Experts of a small language model: 4870 steps.
Below are experts of layer 9 (counted from 0) of a mixture-of-experts language model. Rows are named router (the router's row for the expert), down (a neuron's output weights, with its number) and show model dimensions 0-191. Each number is 50 + 12 x the weight over its row's rms, rounded and kept within 0 to 99.
After each expert's rows: a language model's description of what the expert responds to. This comes from a sample of Wikipedia text that the model never trained on.

# expert 1
router:49 41 71 46 42 57 44 47 42 62 53 75 51 51 59 59 44 22 43 65 33 37 17 51 58 62 52 50 39 73 51 66 43 69 69 53 65 51 30 56 60 41 53 32 51 50 38 51 46 63 61 60 47 37 65 64 43 33 37 50 39 53 37 51 39 54 27 66 59 42 41 61 52 42 49 54 33 54 39 54 50 28 62 45 66 39 56 52 63 49 33 37 48 22 60 69 56 44 58 47 60 46 28 40 24 65 42 53 60 43 65 53 34 35 46 58 30 33 59 63 41 30 60 66 50 46 48 49 50 63 47 58 37 43 53 40 29 34 24 59 62 52 39 45 45 30 64 52 44 57 66 45 64 75 40 65 48 60 37 35 43 52 51 44 23 58 54 49 34 51 44 32 38 60 59 67 60 40 40 39 66 65 48 30 44 63 45 39 48 40 62 43
down0:49 58 40 55 26 45 49 46 46 53 49 46 52 45 42 49 44 48 35 60 59 63 44 45 52 53 55 47 70 50 79 44 70 20 41 48 31 57 51 67 50 40 59 55 55 67 54 27 61 61 60 53 57 64 52 63 49 52 51 60 31 48 38 60 37 53 38 35 64 62 70 47 37 58 49 59 63 51 45 57 54 43 58 48 30 57 43 31 47 71 61 47 54 33 47 49 52 46 46 50 55 52 60 47 60 48 54 54 55 37 41 69 51 55 60 54 48 57 56 52 38 40 54 40 45 40 53 69 48 58 99 62 58 44 42 36 39 38 36 44 31 46 39 67 54 44 52 57 49 55 49 34 51 39 50 38 44 46 38 50 39 33 44 46 58 68 69 64 77 61 67 49 43 55 51 46 34 51 35 40 52 50 38 34 61 46 51 38 43 55 54 38
What it handles: With and word pieces. The preposition with after a comma, plus mid-word suffixes like ing, ives, at and spaces before numbers in score tables.

# expert 6
router:62 42 56 39 40 64 39 48 55 53 41 51 50 30 47 31 71 66 73 31 43 53 58 41 49 53 58 59 45 39 51 42 68 58 52 64 60 24 52 51 46 57 39 46 29 54 36 44 40 51 49 56 49 33 43 32 35 49 71 49 44 47 49 39 36 54 60 58 43 43 56 54 53 30 51 59 54 72 28 61 58 28 31 33 39 57 68 32 44 34 58 65 54 35 71 49 57 36 62 49 68 56 57 43 38 46 55 42 51 48 52 29 41 39 47 57 30 38 40 58 46 46 46 80 66 34 59 21 37 74 57 54 32 57 49 68 43 69 52 57 62 46 49 47 54 51 37 27 67 49 52 36 40 47 24 49 45 47 59 33 54 44 32 64 36 27 63 34 61 50 56 52 34 55 48 60 60 35 44 42 54 68 58 42 25 46 53 77 70 40 51 56
down0:77 23 53 59 61 56 49 48 51 47 56 40 60 56 37 65 46 51 16 70 70 44 57 72 47 64 44 35 65 55 18 35 70 59 46 54 46 63 51 64 35 36 36 44 51 54 44 47 67 56 61 54 65 70 44 42 46 48 47 29 44 64 44 62 45 29 42 52 55 35 72 56 48 39 70 38 50 53 64 63 46 29 54 61 42 41 46 48 57 40 57 44 55 53 51 28 37 57 73 56 40 57 39 56 37 45 53 59 45 41 58 47 29 47 50 48 48 54 48 40 60 63 56 25 55 57 54 55 36 53 65 34 66 73 65 49 43 68 68 62 45 45 60 39 65 57 55 53 70 71 55 62 59 45 74 48 66 52 36 51 65 36 59 68 57 65 46 57 44 48 59 21 54 42 62 34 57 40 34 18 35 58 48 58 58 61 41 54 58 54 58 62
What it handles: Quotes and infobox values. Closing quotes and commas in title lists, colons after infobox fields like Spouse, numbers in birth dates and ranked result rows.

# expert 13
router:63 33 61 45 39 41 39 22 48 57 53 65 72 41 61 49 36 57 58 38 52 46 57 41 65 67 68 40 29 44 42 59 66 56 67 63 58 40 41 59 65 37 45 49 38 61 44 42 48 68 48 45 62 70 44 53 43 52 44 36 26 46 55 71 39 43 48 53 43 52 43 51 48 42 45 46 47 67 70 57 23 43 43 45 37 38 44 48 36 40 49 60 20 63 54 46 34 40 41 49 50 46 38 69 43 63 59 23 48 39 66 42 39 37 42 47 58 41 57 37 55 52 54 41 66 72 42 72 38 64 67 36 70 47 34 49 57 35 47 60 61 40 56 30 58 18 65 57 78 31 57 44 53 46 51 47 46 58 57 43 43 23 53 47 61 50 28 53 59 58 43 59 58 58 64 75 53 48 39 58 48 64 67 68 54 56 36 45 71 42 40 30
down8:30 67 60 38 22 65 42 62 46 46 52 37 36 66 31 32 50 24 35 43 40 59 47 52 72 63 69 47 51 39 67 37 53 39 36 47 49 28 82 39 42 61 71 55 47 58 37 43 38 50 36 51 40 54 51 51 43 55 46 73 41 56 52 56 47 52 44 66 50 49 35 35 46 54 44 50 45 71 57 51 49 56 88 40 57 45 40 48 55 61 28 47 57 58 58 63 74 47 62 45 65 50 65 50 60 54 61 38 64 45 36 46 65 54 42 56 37 44 37 55 44 31 74 61 59 46 65 51 47 57 33 30 52 76 38 65 62 57 63 53 40 37 37 54 53 42 50 68 51 51 49 23 50 72 48 37 66 44 65 56 49 55 33 59 34 36 45 31 43 32 52 56 33 53 44 41 46 68 35 20 53 56 41 58 48 49 46 52 36 56 56 58
What it handles: Table separators, month headers. Pipes and |--- in climate and sports tables, month headers like Dec, and inner word pieces such as unn, ct.

# expert 0
router:54 50 59 36 50 58 39 38 52 63 35 74 65 44 43 49 49 53 45 26 30 50 58 51 49 55 64 43 65 62 34 63 43 63 68 31 56 45 38 39 56 44 39 48 35 68 48 42 50 30 31 45 28 59 72 34 37 23 54 71 48 49 48 22 41 44 49 67 63 56 57 43 61 35 69 46 53 70 58 36 36 68 53 54 54 70 64 44 52 50 42 81 41 51 54 59 50 46 51 52 46 27 31 46 73 52 50 79 27 38 55 44 17 24 43 61 61 58 72 33 39 46 56 35 55 64 36 58 57 43 47 73 68 49 38 58 47 38 34 47 57 52 50 41 46 47 58 47 52 52 46 39 74 58 41 59 44 55 48 37 46 52 44 37 38 49 44 30 48 44 76 62 44 51 55 55 52 45 42 39 60 44 57 58 52 40 36 42 60 41 58 64
down8:49 53 49 28 49 36 45 53 52 59 37 47 49 76 50 54 44 52 69 38 51 50 62 59 24 47 57 69 47 44 58 63 46 65 60 45 50 66 58 42 51 43 47 59 57 31 38 45 47 52 49 59 43 45 72 60 49 53 36 49 53 65 56 71 37 25 69 65 42 57 78 63 32 44 49 35 59 50 57 54 41 41 72 46 45 52 55 58 39 59 35 55 51 45 57 63 37 47 25 48 36 51 65 56 54 60 38 46 47 45 33 62 60 45 42 23 27 57 35 66 52 56 73 44 30 46 30 63 48 63 67 41 40 51 44 54 39 54 32 67 14 44 47 53 38 64 60 51 34 47 58 36 62 49 64 69 34 63 58 42 68 24 55 46 60 57 40 48 50 73 42 50 58 51 41 33 47 83 63 46 55 47 37 46 50 52 43 48 58 19 30 37
What it handles: Table pipes, conjunctions. Table cell separators, list dashes, commas and "and" in running lists, plus mid-word pieces in names and prose, like "s", "ated", "at".

# expert 5
router:61 42 52 44 34 55 41 42 51 58 43 57 58 36 66 41 34 70 43 39 30 50 42 63 53 60 36 32 45 35 42 50 54 49 53 48 48 34 50 58 23 46 56 37 63 67 51 32 44 58 37 35 65 50 70 51 31 40 41 58 46 54 40 54 43 48 46 34 62 50 40 57 57 36 44 52 67 50 37 50 65 43 61 37 42 48 56 47 68 33 38 35 48 41 21 57 61 49 42 55 56 49 35 58 32 51 77 41 51 32 60 21 52 51 42 55 50 61 64 64 47 30 54 52 59 43 49 69 37 34 61 66 38 47 46 57 44 41 36 66 43 48 43 31 37 41 60 28 64 37 51 45 60 48 52 46 31 36 59 59 44 41 67 33 41 41 32 60 64 26 48 32 34 60 55 69 65 41 43 33 60 64 70 76 31 64 34 62 76 46 36 67
down0:27 46 49 45 60 51 44 64 55 51 64 70 45 61 53 37 45 73 51 29 55 50 45 37 64 33 66 62 68 54 55 34 26 61 48 60 41 59 70 42 50 39 48 37 81 37 56 42 46 54 18 43 40 57 31 70 55 47 50 42 59 60 41 39 44 50 37 66 20 56 46 39 29 38 33 35 55 47 50 43 44 50 35 48 56 43 46 47 52 43 41 69 52 46 32 32 49 47 47 62 42 56 66 60 34 33 63 31 48 45 51 21 46 56 53 40 46 45 64 56 70 57 21 38 46 56 36 49 46 54 68 53 39 38 41 51 70 43 56 73 57 39 26 43 53 28 32 46 43 43 38 63 27 53 56 39 32 54 47 61 61 42 58 43 62 64 58 68 57 55 41 55 49 48 66 33 47 34 22 47 61 58 42 39 43 40 40 43 52 43 64 63
What it handles: Word-initial fragments. Opening pieces of split words and names after of, was or to, such as con, s, T, Dec, plus table pipes.

# expert 12
router:50 43 63 42 42 69 36 39 59 61 44 49 31 31 48 45 55 44 44 56 44 47 49 41 43 50 47 35 52 47 59 57 33 63 58 47 40 31 51 69 55 66 37 44 43 58 53 47 35 66 69 38 38 85 37 67 65 44 59 63 36 52 26 60 41 35 45 76 52 49 70 54 59 34 40 64 70 55 36 52 69 37 41 38 57 50 51 50 78 43 39 35 42 53 40 59 53 32 42 43 66 46 46 46 49 45 63 47 55 44 64 43 33 69 40 56 43 50 53 58 49 59 70 57 63 17 56 59 32 66 55 56 23 43 42 68 39 69 39 69 57 32 26 59 44 56 50 32 56 47 50 42 44 54 34 54 75 48 37 47 41 44 47 45 44 44 40 52 36 38 72 31 50 55 60 28 68 37 57 49 62 73 73 52 53 60 36 59 45 46 56 38
down8:50 44 71 68 37 40 48 34 48 63 54 51 46 48 59 51 49 53 52 49 60 52 49 45 58 54 66 48 48 42 63 23 44 37 46 57 54 59 41 61 48 52 69 60 36 58 49 41 46 52 61 47 53 28 47 26 71 34 44 34 45 62 55 54 58 78 53 63 82 45 59 58 64 56 62 59 42 54 41 42 22 32 62 65 66 71 60 50 47 54 62 63 51 58 74 45 68 71 53 58 51 59 80 52 46 52 63 45 31 75 40 48 56 61 54 49 53 48 50 61 40 54 47 50 51 39 69 42 46 43 99 47 37 50 43 54 35 61 58 59 68 52 46 48 59 65 40 37 40 60 43 42 53 57 47 45 54 29 41 40 68 51 56 55 47 60 40 46 53 42 60 70 33 42 42 47 60 64 73 44 56 36 37 54 45 41 50 58 66 44 42 60
What it handles: Commas and sentence verbs. Commas and spaces in table cells, linking verbs like is, was, began, located, and name fragments in election and fight tables.

# expert 9
router:53 49 61 69 41 36 44 43 44 57 57 52 60 51 37 45 55 60 38 50 42 57 49 45 55 57 38 27 54 55 45 50 52 51 56 46 52 39 38 54 67 75 37 42 40 51 46 37 59 47 20 22 60 31 44 62 42 78 42 65 55 43 56 57 43 42 46 69 68 42 74 37 46 34 47 59 51 57 41 58 74 47 46 51 46 69 56 43 57 49 44 40 29 42 53 61 44 58 49 58 70 47 56 58 47 48 27 41 32 62 63 57 62 54 34 60 47 37 55 29 47 43 71 63 68 40 74 61 61 33 47 38 35 41 60 42 46 56 56 52 46 38 58 36 42 62 41 68 62 46 56 34 54 47 43 68 54 28 58 43 38 28 40 79 60 49 46 49 53 61 32 63 50 62 59 52 58 20 39 36 46 71 46 20 26 68 52 37 35 46 64 40
down0:48 51 44 54 60 49 42 44 90 36 65 52 48 70 61 43 64 61 54 59 77 48 39 35 60 53 46 42 13 38 54 45 39 36 55 51 67 45 57 36 54 51 46 59 64 50 52 48 40 39 31 44 60 59 32 59 46 52 47 40 57 45 45 41 39 54 49 55 46 56 42 39 54 47 41 36 55 21 66 53 67 48 47 52 46 79 44 52 61 36 36 63 63 53 61 39 36 44 54 66 65 63 37 39 54 50 64 37 51 57 69 54 51 41 55 47 39 56 46 49 65 51 33 56 49 59 33 50 52 37 73 67 46 51 60 37 51 40 47 54 52 58 59 49 49 48 70 65 49 49 34 53 57 22 46 62 43 51 36 38 69 72 49 41 62 21 40 35 67 48 35 23 62 59 50 24 45 62 26 35 36 55 53 49 23 42 62 48 38 63 79 55
What it handles: Table cells, capitalized starts. Tokens inside sports and chart tables such as digits, ENG and position, plus capital-letter word starts like O, I, A.

# expert 15
router:56 44 12 45 72 43 67 82 45 37 49 39 36 50 39 49 61 42 48 56 64 48 56 48 51 31 40 68 57 33 67 48 46 42 41 41 53 66 49 37 40 51 56 54 49 37 48 69 56 60 59 63 52 46 65 49 51 43 56 43 67 37 53 39 72 46 59 34 44 49 46 40 40 61 49 47 49 45 70 59 59 60 42 42 56 47 47 64 51 47 55 44 53 57 60 41 38 52 63 62 45 52 77 53 41 35 33 46 58 63 31 52 71 61 54 45 67 51 52 33 41 52 56 35 37 64 56 35 53 53 51 36 54 65 72 49 54 59 51 32 38 43 39 62 59 57 51 59 35 42 53 52 49 44 60 48 60 31 48 66 69 73 48 48 71 49 59 71 32 51 46 64 74 36 42 39 22 55 89 72 18 42 38 55 61 52 63 30 28 61 51 53
down0:27 60 38 41 46 56 57 62 39 37 45 37 63 41 59 44 48 30 43 55 57 49 60 36 55 40 50 57 74 71 21 30 72 46 52 63 37 19 49 45 47 49 30 51 44 48 29 53 45 65 44 58 41 53 66 53 65 61 75 46 62 48 48 52 34 60 47 36 41 51 32 71 55 35 27 40 58 59 62 40 50 66 55 49 55 67 49 58 43 63 45 61 47 35 41 66 46 68 35 70 23 62 61 32 52 17 62 55 45 58 50 51 44 49 38 40 31 46 47 46 58 60 44 35 52 44 60 28 46 47 80 41 44 66 71 42 56 33 42 54 53 26 48 39 74 58 39 57 44 33 37 48 40 53 49 49 62 51 57 32 33 53 60 52 45 46 55 61 48 57 49 60 60 51 42 51 27 50 52 36 53 60 54 53 62 71 52 51 70 35 38 59
What it handles: Prepositions in titles. Of, in, to, by inside official titles and taxonomy lines, such as Minister of Finance and mollusk in the family.